{"n_layer": 8, "d_model": 192, "n_experts": 192, "balance_loss": 0.000276}
Below are experts of layer 4 (counted from 0) of a mixture-of-experts language model. Rows are named router (the router's row for the expert) and show model dimensions 0-191. Each number is 50 + 15 x the weight over its row's rms, rounded and kept within 0 to 99.
After each expert's rows: a language model's description of what the expert responds to; "comes after" lists some tokens at least twice as common just before its tokens as in all text. This comes from a sample of Wikipedia text that the model never trained on. Tokens count by the router's weight.

# expert 39
router:43 52 58 68 42 63 38 45 70 83 41 48 38 24 46 61 44 35 28 44 48 42 41 51 57 70 26 36 35 54 46 68 24 44 56 52 85 39 55 68 33 34 43 57 51 43 72 40 63 42 47 45 60 63 67 28 74 56 68 34 54 44 45 40 50 22 42 42 28 39 48 53 57 48 32 48 46 40 55 74 39 27 62 74 65 43 00 55 61 62 59 58 58 30 45 19 36 44 64 38 43 28 60 51 26 36 34 22 14 79 56 69 65 53 55 57 41 66 44 50 48 76 53 63 51 46 62 97 34 44 42 67 51 70 36 32 39 62 50 46 24 36 71 74 60 46 46 30 65 36 50 52 58 47 38 50 26 48 37 34 55 73 49 37 38 58 48 54 47 58 63 39 37 43 51 57 37 58 51 41 89 67 56 63 64 54 44 83 54 37 48 53
It responds to: Leading pipes and cells opening table rows, small numbers in stats tables, tennis set scores, and infobox fields like Born:.
comes after: "\n", "|", " 4", " 3", " ", " 5"

# expert 38
router:65 22 69 45 39 69 35 57 66 30 63 50 57 57 22 46 67 59 61 50 59 60 50 58 67 61 59 33 63 30 41 59 46 53 63 51 48 64 43 14 46 33 62 35 48 37 26 39 46 26 70 78 55 71 64 59 48 17 68 58 62 31 33 83 65 61 61 49 57 76 61 68 52 44 41 47 38 56 63 71 62 43 63 49 41 51 43 56 74 46 71 61 30 53 45 50 42 54 41 61 54 43 56 53 75 47 55 46 51 61 58 57 52 74 92 38 70 44 40 53 33 26 68 27 81 37 74 72 45 44 60 58 48 69 46 74 51 26 32 59 15 47 59 45 62 48 35 27 37 62 68 55 71 49 28 51 44 55 37 96 60 37 55 63 50 76 41 32 80 58 49 61 33 40 54 46 73 57 54 50 52 50 49 88 51 42 41 69 69 24 44 57
It responds to: Heading markers (===, ==E), See-also list dashes, and infobox or taxonomy labels like Family:, Genus:, Mouth:, Website:.
comes after: " the", "\n", "-", "'s", " his", "=="

# expert 52
router:64 25 82 61 52 72 51 28 40 27 45 31 56 57 46 78 46 57 81 48 44 38 68 21 48 56 57 24 36 42 38 64 39 41 42 39 28 74 54 47 61 42 47 57 48 46 64 69 52 52 14 61 39 53 46 46 42 67 67 39 50 53 71 53 67 56 35 60 49 85 86 51 54 61 42 67 31 41 48 38 57 73 59 68 50 32 36 39 63 46 22 53 43 66 49 49 62 44 34 52 43 58 61 57 38 69 53 18 31 55 63 38 53 65 39 80 52 42 44 50 36 41 43 38 81 30 53 49 54 33 44 55 58 67 65 17 43 45 40 40 74 43 83 45 53 54 71 57 49 48 21 42 41 33 36 45 56 29 19 61 74 65 45 67 65 47 47 46 38 50 23 56 59 45 37 84 30 75 51 70 45 70 29 38 47 14 36 62 55 63 36 71
It responds to: Prepositions, articles and linking words right after a comma or table pipe, such as in, a, as well, near, (the.
comes after: " |", ",", "s,", "|", "),", "a,"

# expert 25
router:68 63 54 49 48 47 39 32 58 66 51 63 41 44 60 25 35 37 55 23 54 38 35 64 45 40 30 50 58 54 46 43 66 58 62 36 85 58 36 52 52 42 21 24 66 55 56 51 36 46 05 46 54 66 60 63 47 52 71 75 34 23 58 56 74 44 36 40 46 53 32 56 38 41 30 78 69 32 63 67 60 51 57 36 45 50 42 39 58 53 79 55 39 67 53 55 46 43 32 41 71 66 48 52 33 57 34 45 47 60 50 33 52 63 63 55 57 33 57 70 27 53 29 50 33 64 29 36 82 66 79 47 55 49 50 72 44 44 29 58 71 22 60 32 53 61 47 54 24 70 60 59 74 48 47 70 53 41 23 47 63 65 23 70 63 55 55 16 48 49 35 46 68 60 36 36 86 47 43 47 83 43 22 28 67 35 47 64 36 63 25 24
It responds to: Year numbers and numeric table cells, especially after "In", and conjunctions starting clauses, such as 2005, when, while, However.
comes after: " |", "|", " in", "In", " In", " July"

# expert 51
router:34 28 22 14 65 60 50 71 43 53 48 58 60 52 58 65 45 39 52 59 82 43 28 47 56 40 45 63 57 41 47 53 43 61 51 38 62 22 45 18 31 55 56 63 53 58 54 66 53 47 42 39 73 42 76 61 31 40 80 53 32 32 52 64 43 57 65 57 37 67 65 46 60 34 41 74 56 44 42 45 57 41 24 46 30 52 42 51 48 45 67 68 59 43 41 53 38 78 71 65 59 33 30 41 28 54 70 70 53 46 55 40 55 55 75 69 46 62 48 41 65 32 26 32 58 81 52 42 55 31 43 82 31 54 55 35 69 24 65 57 47 70 64 79 57 69 58 46 33 18 57 71 57 52 62 32 55 72 62 25 62 28 57 34 54 38 33 34 60 27 63 30 50 55 32 63 36 46 39 26 80 49 81 30 53 52 26 56 62 66 75 77
It responds to: Words right after prepositions like of, for, by, following: the, a, names like Peng or Germany, and middle initials J., H.
comes after: " of", " for", " by", " with", " after", " to"

# expert 60
router:57 41 55 63 17 42 42 19 56 29 74 64 45 44 38 86 37 55 59 63 30 53 30 49 26 52 37 58 55 31 57 46 62 65 68 41 73 57 77 39 37 49 31 28 39 42 46 47 60 48 67 69 57 62 56 50 50 43 58 41 54 56 48 66 31 66 34 49 73 61 87 38 55 46 58 25 54 39 51 61 57 46 60 85 66 76 45 79 58 40 55 41 42 68 68 41 53 62 41 41 56 59 55 65 33 35 41 07 70 42 69 50 83 66 46 44 66 51 52 69 53 43 66 41 32 19 37 42 42 26 22 46 64 62 44 49 39 42 46 44 47 33 60 53 60 63 75 55 34 32 51 34 32 40 46 48 58 72 64 86 51 40 47 69 63 37 43 29 31 46 59 53 50 69 43 53 59 31 71 67 57 48 41 57 48 59 79 63 67 99 48 47
It responds to: Nouns in set phrases after prepositions, such as in turn, in support of, at the age, role, plus decimal pieces in tables.
comes after: " in", " the", " of", "|", "″N", "°N"

# expert 22
router:68 31 24 74 52 52 77 38 73 55 61 41 79 20 56 36 60 34 64 49 35 48 73 34 45 19 46 43 44 38 47 61 40 83 50 58 33 34 30 25 50 54 60 82 28 55 54 62 63 40 46 58 40 49 34 61 42 47 20 62 43 44 65 53 41 67 34 42 32 58 42 51 28 43 36 40 48 49 71 39 47 61 48 06 59 57 66 67 53 37 57 58 35 54 61 43 38 45 66 43 75 89 57 44 37 25 18 56 58 32 49 26 66 20 61 50 38 75 55 19 50 33 69 65 56 53 40 76 38 54 57 44 34 87 42 53 65 48 70 84 45 32 48 52 42 51 65 46 53 41 62 45 34 50 57 50 27 23 39 55 37 58 49 55 44 57 36 44 56 51 30 31 56 50 57 33 55 69 72 67 54 67 62 19 56 35 73 52 49 57 51 56
It responds to: Line breaks and table row pipes in tables, and heading markers with heading words like ==Early, ==Biography==, == Media.
comes after: "\n", " ", " |", " 0", ".", " 1"

# expert 16
router:36 33 56 66 43 42 64 37 68 39 84 36 74 34 64 54 35 42 60 64 44 37 77 56 35 51 71 40 52 49 52 54 47 61 67 60 37 33 39 45 27 28 50 75 49 58 53 50 41 32 71 36 15 52 68 60 60 71 48 68 39 39 61 47 58 55 14 37 46 47 68 59 42 47 31 59 41 51 42 39 54 47 66 37 48 48 67 46 77 21 57 59 04 36 86 57 37 75 46 53 52 44 64 35 52 29 35 44 65 28 46 44 46 00 25 39 34 55 63 58 71 76 52 50 68 47 26 45 40 82 46 47 37 37 54 27 56 55 62 51 69 37 59 24 58 41 40 34 46 51 24 51 40 45 48 57 69 72 62 56 36 47 32 59 48 45 50 52 33 51 48 42 63 34 58 60 74 80 64 86 66 73 53 51 37 46 37 50 49 67 48 44
It responds to: First piece of a longer word right after the, a or an, such as Mag, circ, quant, exist, plus the word both.
comes after: " the", " a", " an", "'s", " The", " T"

# expert 18
router:78 42 73 50 29 45 56 63 69 65 63 26 82 56 44 48 51 55 49 51 32 48 37 30 57 75 42 56 66 71 37 37 51 52 73 65 84 34 51 71 74 56 64 42 43 38 79 46 62 66 44 77 42 67 45 41 52 31 39 48 75 56 51 51 57 34 77 49 64 39 50 46 65 59 52 45 40 70 43 56 69 44 40 45 49 27 56 44 44 59 54 63 44 45 51 35 55 33 34 47 71 40 53 28 52 42 58 48 23 31 67 61 25 21 19 37 40 35 52 38 05 54 56 67 42 30 42 57 42 43 27 41 48 79 49 68 53 48 40 20 30 70 25 72 42 41 46 46 51 61 33 41 47 72 48 49 26 53 47 37 51 24 60 55 24 54 71 79 53 42 66 73 33 51 81 61 28 34 50 54 87 49 34 75 43 49 61 47 29 50 50 39
It responds to: Articles, "to" and auxiliaries like was, been, is, plus hedging adverbs (very, slightly, sometimes), inside running prose sentences.
comes after: " and", " was", " is", " as", " has", " which"

# expert 24
router:61 60 57 53 56 64 71 53 72 67 65 64 42 74 52 44 58 72 61 40 34 59 35 55 69 61 57 57 26 50 58 46 69 47 75 58 82 52 47 59 45 48 55 72 51 26 53 77 58 61 60 28 52 30 42 27 71 90 38 63 24 58 42 42 45 39 69 82 76 50 66 47 94 75 70 68 65 73 35 66 25 39 45 38 62 42 46 39 60 39 35 44 58 33 29 34 37 65 55 45 57 64 46 56 61 48 43 54 47 59 42 63 47 53 41 45 55 47 46 65 53 46 66 36 27 42 23 40 22 45 53 46 22 39 56 38 56 71 50 51 74 56 44 52 74 72 63 39 60 34 28 42 77 31 54 48 50 58 41 49 44 41 60 69 55 51 45 35 20 45 58 41 34 56 88 55 34 27 16 49 85 78 67 41 38 39 39 35 59 57 61 56
It responds to: Numbers in tables and statistics (14, 17, 191) and quantity words like over, than, approximately, six, twenty, plus "over" as a preposition.
comes after: " |", " of", " in", ":", " for", " 1,"

# expert 35
router:61 52 63 69 41 53 72 53 83 33 44 27 67 50 67 42 12 52 51 45 51 52 47 38 49 50 48 53 49 71 46 42 61 70 22 50 51 43 43 62 66 60 42 52 42 51 50 50 39 49 69 70 61 53 53 51 62 45 53 26 52 54 39 44 59 53 52 35 43 43 79 58 17 67 52 68 55 45 72 81 76 47 66 50 27 43 58 58 56 59 31 71 74 55 48 65 45 59 48 63 41 38 61 37 69 14 40 69 73 24 28 84 39 48 40 20 33 21 62 21 62 74 42 60 62 41 46 51 49 41 35 53 74 46 62 48 24 41 31 34 82 54 53 49 57 76 66 67 34 55 35 28 48 35 43 36 76 45 28 52 36 43 72 73 31 43 66 66 62 32 46 44 62 47 43 64 60 33 34 35 78 57 68 77 54 34 37 26 31 57 37 34
It responds to: Word starts in infobox fields and tables, such as Ac(quired), United, V(ocals), ra, ind, pract; also took, participated and blank cells.
comes after: " |", " and", " to", ";", " 1,", " also"

# expert 5
router:70 57 71 57 45 49 55 42 57 74 49 48 14 50 60 31 62 41 55 51 52 50 64 40 48 43 42 55 54 87 77 40 39 69 53 83 40 60 45 52 28 46 48 53 48 83 34 17 77 36 38 56 37 62 48 62 17 34 39 53 47 58 41 43 63 35 23 43 70 39 28 27 35 71 45 71 69 34 62 57 32 45 53 47 71 65 48 48 34 46 85 56 51 54 43 67 80 29 50 41 44 49 42 32 64 60 33 22 41 41 57 63 39 42 42 67 71 36 70 57 35 62 54 60 24 48 36 40 36 33 24 69 73 91 49 42 43 31 33 43 52 45 49 36 42 34 35 64 70 47 62 48 56 46 55 37 39 57 50 34 64 36 33 71 75 51 32 81 61 49 86 60 44 59 56 34 33 32 59 55 62 53 78 49 56 46 30 50 50 69 48 71
It responds to: Verbs and verb endings after subjects or "to", often in biographies, such as took, become, moved, flowing, bring; also table pipes.
comes after: " to", " he", " was", " He", " and", " who"

# expert 13
router:40 57 54 69 54 36 33 63 43 47 41 53 33 68 25 06 62 58 80 89 36 68 74 85 63 55 50 55 54 61 43 35 44 58 48 43 50 68 42 37 64 48 50 58 54 60 57 75 46 40 86 70 14 46 64 52 39 67 64 70 62 48 43 40 56 35 48 45 22 59 58 89 39 60 48 21 37 44 68 43 31 52 47 64 57 42 48 35 80 71 51 34 66 72 41 57 46 86 65 68 52 59 42 52 78 47 34 46 70 73 41 54 33 40 47 57 33 61 53 59 57 42 49 69 42 54 47 26 60 55 75 68 40 45 75 49 48 61 13 45 66 52 53 57 74 61 45 51 52 59 52 46 47 21 45 49 52 24 50 75 57 60 32 50 38 50 44 68 32 60 46 73 58 59 45 34 42 67 37 25 36 31 49 59 51 49 22 47 65 55 75 42
It responds to: Words after "the", "of" or "one of" that rank or count things, such as most, largest, among, main, other, four.
comes after: " the", " The", " of", "The", " other", " two"

# expert 3
router:48 51 39 62 52 36 50 45 50 62 79 42 38 49 18 73 53 67 71 43 53 45 51 62 59 37 39 46 58 50 34 54 75 16 50 49 64 53 62 79 20 30 62 50 38 49 44 29 42 48 38 76 26 12 55 70 35 60 59 57 57 38 33 46 41 21 49 49 42 40 50 62 24 48 53 32 49 44 60 69 60 53 29 72 62 56 60 25 56 61 65 39 40 38 42 14 47 27 38 48 54 32 41 50 43 80 55 52 51 43 63 56 26 55 72 33 59 38 51 60 69 56 48 22 60 75 26 38 66 28 41 36 43 68 55 41 50 50 49 36 33 81 26 32 40 43 47 61 51 71 44 46 28 53 38 37 71 86 70 54 82 37 46 45 21 35 21 51 37 44 29 48 42 57 48 52 63 53 54 37 32 60 44 59 57 64 78 17 70 53 30 58
It responds to: Prepositions on, along, off, onto, especially date or place phrases like "on 1 July" and "along the river", plus line breaks.
comes after: " the", " on", "===", " ===", " was", "."

# expert 44
router:48 21 38 23 28 48 44 47 47 81 57 61 42 37 28 52 19 58 48 57 60 51 36 40 27 41 47 42 58 67 53 38 63 47 54 54 61 34 32 28 44 72 55 57 28 44 41 48 30 66 44 64 48 69 63 53 49 45 32 24 58 49 48 76 36 60 57 52 59 52 48 71 55 61 64 32 47 41 60 49 66 86 25 60 29 57 18 53 90 45 42 47 53 60 32 70 44 82 44 52 54 42 55 59 71 72 57 25 53 35 48 40 62 77 77 51 46 38 42 68 43 35 42 69 39 54 43 58 57 43 53 41 44 65 58 75 50 71 36 47 57 66 50 99 40 85 49 65 27 60 47 41 65 45 67 36 45 53 41 33 44 51 63 44 64 55 77 58 36 66 56 51 67 20 50 15 50 53 59 60 54 28 76 31 53 57 72 15 63 51 56 26
It responds to: First word after a == section heading == (In, After, Club, Youth, Personal), heading markers like ==See, and sports league-table cells.
comes after: "\n", " 0", "==", "===", "-", " 1"

# expert 0
router:30 51 38 81 74 32 53 43 56 40 81 44 24 57 60 53 49 56 52 42 45 46 49 74 33 53 30 36 33 39 52 55 57 67 61 42 44 21 59 43 51 58 59 59 53 43 44 40 40 49 17 62 23 37 90 61 59 51 22 39 35 83 45 44 23 67 70 37 39 50 39 29 51 63 47 38 29 64 59 72 28 57 44 63 45 45 49 43 66 39 61 46 60 69 56 55 55 45 61 29 80 48 41 41 30 43 31 43 76 53 53 25 32 32 15 48 46 27 48 46 50 60 42 15 41 23 37 67 26 74 41 62 54 36 45 50 63 51 66 80 41 44 77 48 65 37 56 41 52 26 48 59 44 42 74 59 39 32 26 63 55 78 46 27 36 62 42 49 52 57 57 20 67 38 42 43 50 37 47 65 54 30 64 43 72 30 45 70 71 65 62 75
It responds to: Capitalized nouns in names of institutions, offices and awards, such as University, Minister, Award, Department, plus the "of" or "Best" inside such titles.
comes after: " the", " of", " for", "|", " on", " National"

# expert 37
router:36 58 51 55 56 63 39 39 29 80 55 50 73 25 82 49 38 26 53 33 56 52 80 34 18 40 33 42 57 66 45 44 36 52 41 56 56 69 34 67 39 67 73 49 49 76 44 39 54 67 67 58 66 68 52 56 24 48 27 52 81 61 60 67 74 65 73 53 57 47 40 65 64 74 70 59 34 22 31 52 24 39 51 66 35 35 59 50 40 54 30 34 56 54 58 58 30 69 53 53 55 35 43 59 54 24 84 58 34 63 61 39 51 45 81 51 50 70 51 40 33 51 43 55 44 48 38 56 49 38 21 81 53 50 43 81 33 40 54 72 27 50 36 46 43 37 30 64 63 56 59 81 74 72 40 32 59 65 65 67 47 41 39 27 41 50 31 60 67 39 44 63 45 80 45 83 26 58 41 48 57 37 57 55 49 61 45 57 59 61 24 35
It responds to: Field labels in infoboxes and taxoboxes such as Born:, Coordinates:, Order:, plus the articles "a"/"an" and table pipes.
comes after: " a", "\n", " ", " an", " is", " 2"

# expert 28
router:39 26 28 50 36 41 63 43 56 65 41 58 67 65 55 72 59 30 28 45 82 71 66 51 54 39 32 65 31 46 34 69 72 34 37 74 71 30 45 78 45 36 53 48 45 54 50 33 52 59 34 38 43 41 37 52 52 22 72 68 70 68 72 35 66 39 34 32 62 54 43 64 59 36 43 36 55 40 42 21 53 70 52 99 63 47 61 36 52 58 61 62 74 72 33 60 60 47 50 71 38 41 26 51 70 78 56 65 32 46 88 53 53 70 58 35 22 69 53 43 49 42 51 70 66 42 60 46 52 60 61 21 53 70 55 37 42 48 29 49 61 71 84 55 54 41 36 31 34 66 37 44 75 27 58 52 65 61 55 43 38 45 40 54 50 69 49 57 46 34 53 49 53 43 72 52 46 05 64 46 46 44 30 66 70 67 48 42 36 53 47 34
It responds to: Words opening a sentence or clause such as During, The, When, Because, plus the, both, each, and first letters of names.
comes after: "\n", " the", " The", "The", ".", " that"

# expert 12
router:47 40 57 57 60 66 23 60 20 68 32 58 21 76 52 69 40 47 46 89 53 82 43 55 77 53 34 50 75 43 64 66 27 70 28 58 41 46 41 65 66 39 60 52 87 33 78 67 56 55 34 51 38 45 64 47 75 70 53 42 26 53 61 72 53 55 43 55 28 55 61 66 50 67 56 35 55 46 27 57 59 28 69 49 67 60 56 58 42 77 55 63 48 72 57 36 62 44 57 69 74 19 37 43 42 55 29 57 59 52 45 36 40 50 76 45 51 36 44 71 60 43 49 55 55 58 33 53 68 24 20 46 38 91 56 81 61 33 44 57 55 50 49 50 40 32 49 44 68 49 30 58 36 29 48 58 64 40 42 56 80 64 43 37 53 90 57 35 51 34 39 37 45 55 67 36 35 48 65 71 45 62 75 27 44 57 45 41 36 60 52 35
It responds to: Pipe separators and tokens opening table rows or list items, such as a name's first piece after a dash, or World, President, Best, ISO.
comes after: "|", "-", "\n", " |", " ", " *"

# expert 61
router:51 54 49 43 51 43 48 38 50 28 36 68 63 64 56 60 62 22 33 44 35 43 48 39 51 34 58 59 47 46 48 25 71 55 52 53 69 59 28 42 75 50 49 82 48 22 80 40 30 50 41 45 39 66 36 57 63 16 53 37 73 37 58 61 59 42 39 19 43 37 72 41 41 57 30 20 16 37 71 22 49 49 56 48 66 40 46 55 55 47 54 77 57 43 38 66 29 65 08 35 42 48 42 54 44 68 41 92 23 37 35 42 50 51 64 33 32 54 52 60 71 55 49 49 32 31 67 66 57 42 51 75 64 28 15 52 26 40 44 47 43 46 26 67 63 55 43 45 62 48 43 52 53 63 67 39 63 46 45 54 29 40 41 49 68 70 37 65 73 43 68 30 32 48 66 46 29 59 60 38 82 59 48 59 81 44 66 48 75 40 72 42
It responds to: Dashes, pipes and "of"/"to" that open list items, table cells or heading words, such as - item, Director General of.
comes after: "\n", "-", " ", " to", "|", " 1"

# expert 40
router:69 99 40 37 22 60 49 43 36 63 42 45 56 54 65 38 18 50 49 49 50 65 53 48 36 62 21 68 69 49 50 66 42 39 47 52 85 46 33 61 27 52 51 34 69 64 46 44 44 55 74 85 57 53 45 41 42 40 43 52 48 50 39 73 57 37 53 43 57 39 35 47 78 37 36 17 48 54 25 47 43 65 59 25 39 55 16 50 49 40 53 30 45 56 72 68 35 44 62 63 44 32 55 58 21 89 57 48 54 75 35 48 60 44 32 42 53 58 33 60 52 69 44 57 86 50 68 63 33 61 58 55 49 32 51 66 54 59 52 77 22 73 56 49 50 25 49 62 43 75 42 62 65 29 40 52 53 50 44 53 56 44 72 38 47 47 23 34 64 02 44 67 15 60 64 58 37 51 47 24 28 42 43 46 46 64 53 60 44 48 42 53
It responds to: Adjective or noun right after a or an, such as another, new, single, additional, woman, English, fictional, or a digit.
comes after: " a", " an", " A", " The", " first", " one"

# expert 30
router:35 54 37 41 72 56 47 45 39 67 45 44 30 79 46 39 49 18 22 43 65 66 43 37 50 58 34 45 57 39 42 17 57 66 64 63 69 24 56 78 54 35 51 66 41 36 48 62 47 81 30 75 63 63 36 34 55 43 25 30 42 63 66 57 48 47 46 52 53 39 45 33 66 60 43 64 47 58 51 49 77 48 55 49 36 45 76 53 44 53 46 54 53 70 45 63 50 76 80 48 45 51 34 45 42 61 71 53 63 88 50 51 40 45 34 30 17 48 13 63 18 57 42 72 53 43 41 48 45 53 21 55 38 23 66 47 56 43 67 70 52 36 73 70 64 65 57 39 59 65 63 46 34 51 60 77 54 53 10 48 44 50 51 41 36 49 34 26 54 35 33 61 38 48 43 57 72 43 50 24 30 53 29 52 87 57 57 29 55 28 52 17
It responds to: Sentence subjects naming groups, such as students, members, residents, both, each, some, and "He and", just before verbs like were or had.
comes after: "\n", " that", ".", " 0", "s.", " while"

# expert 2
router:59 26 38 39 50 60 47 49 27 61 23 36 35 58 35 63 34 62 18 44 60 78 49 44 42 58 19 23 87 75 43 30 43 45 38 61 70 51 53 51 52 46 49 50 59 69 56 27 26 56 43 79 53 76 24 31 56 40 69 62 57 48 25 80 74 50 64 53 66 36 48 53 67 70 57 44 47 30 62 60 41 42 43 89 46 21 39 48 36 48 48 53 47 56 36 58 65 54 42 56 31 29 65 77 57 73 64 27 35 61 59 49 60 47 67 57 63 50 46 36 41 43 61 78 29 41 50 53 61 57 48 56 60 51 47 65 50 64 34 38 41 52 89 51 42 47 45 66 75 53 65 52 39 54 38 44 51 61 61 69 63 37 61 45 29 56 49 73 55 67 69 85 31 67 48 52 40 18 44 29 44 55 29 77 55 58 80 21 59 46 56 42
It responds to: Colon-ended infobox field names and their colons (Density:, Occupation:, Starring:), line-start list dashes and table pipes, and "the"/"The" openers.
comes after: "\n", "-", " ", " List", " with", " that"

# expert 17
router:57 25 56 57 53 46 55 66 48 55 37 62 07 55 37 63 53 40 77 56 73 28 32 48 43 65 39 31 45 43 53 60 63 38 00 34 52 74 51 58 48 74 60 58 40 60 53 51 51 58 62 65 62 52 25 53 55 57 21 28 31 37 53 72 58 66 62 76 51 47 67 50 45 66 61 72 31 38 64 54 57 82 44 50 35 51 55 56 43 28 35 37 55 76 39 61 44 59 21 30 61 38 51 72 46 63 48 48 51 29 78 54 45 60 27 27 48 62 62 57 04 39 57 58 48 55 51 60 69 42 23 35 72 43 33 39 76 41 69 52 49 47 86 46 61 64 37 59 70 48 69 32 33 50 54 37 23 67 52 52 47 24 62 54 72 45 64 33 76 62 45 42 53 72 46 35 29 47 52 58 43 39 62 48 46 40 61 23 59 29 45 70
It responds to: Prepositions and words introducing dates in biographies and histories, such as in 1954, until, since, on, month names, and "Died:".
comes after: "\n", " in", " on", "In", " In", "On"

# expert 55
router:59 69 30 44 29 36 31 29 46 38 30 51 31 46 58 41 34 58 33 60 48 85 29 66 67 60 58 66 41 31 32 60 62 66 71 49 60 52 70 45 51 42 43 30 42 64 68 54 18 61 64 54 56 46 27 56 55 42 84 32 68 60 63 53 53 52 64 71 78 35 57 31 42 58 61 63 35 63 60 81 43 36 42 61 48 26 57 42 67 75 28 33 53 33 19 32 53 37 51 45 33 59 54 35 41 56 14 37 38 73 35 64 53 48 49 29 37 48 23 64 40 46 65 31 61 56 71 48 28 36 73 36 16 39 44 74 20 66 48 63 69 52 47 55 76 41 45 80 72 44 65 27 51 33 47 47 50 38 27 24 36 65 56 26 42 49 56 56 23 66 50 45 57 50 50 56 48 44 40 38 51 50 45 41 70 65 76 42 43 54 32 61
It responds to: Nouns for teams, states, parties and governments, and sports or election table headers, such as team, States, Votes, Apps, ERA.
comes after: " |", "|", " United", " National", " Total", " U.S."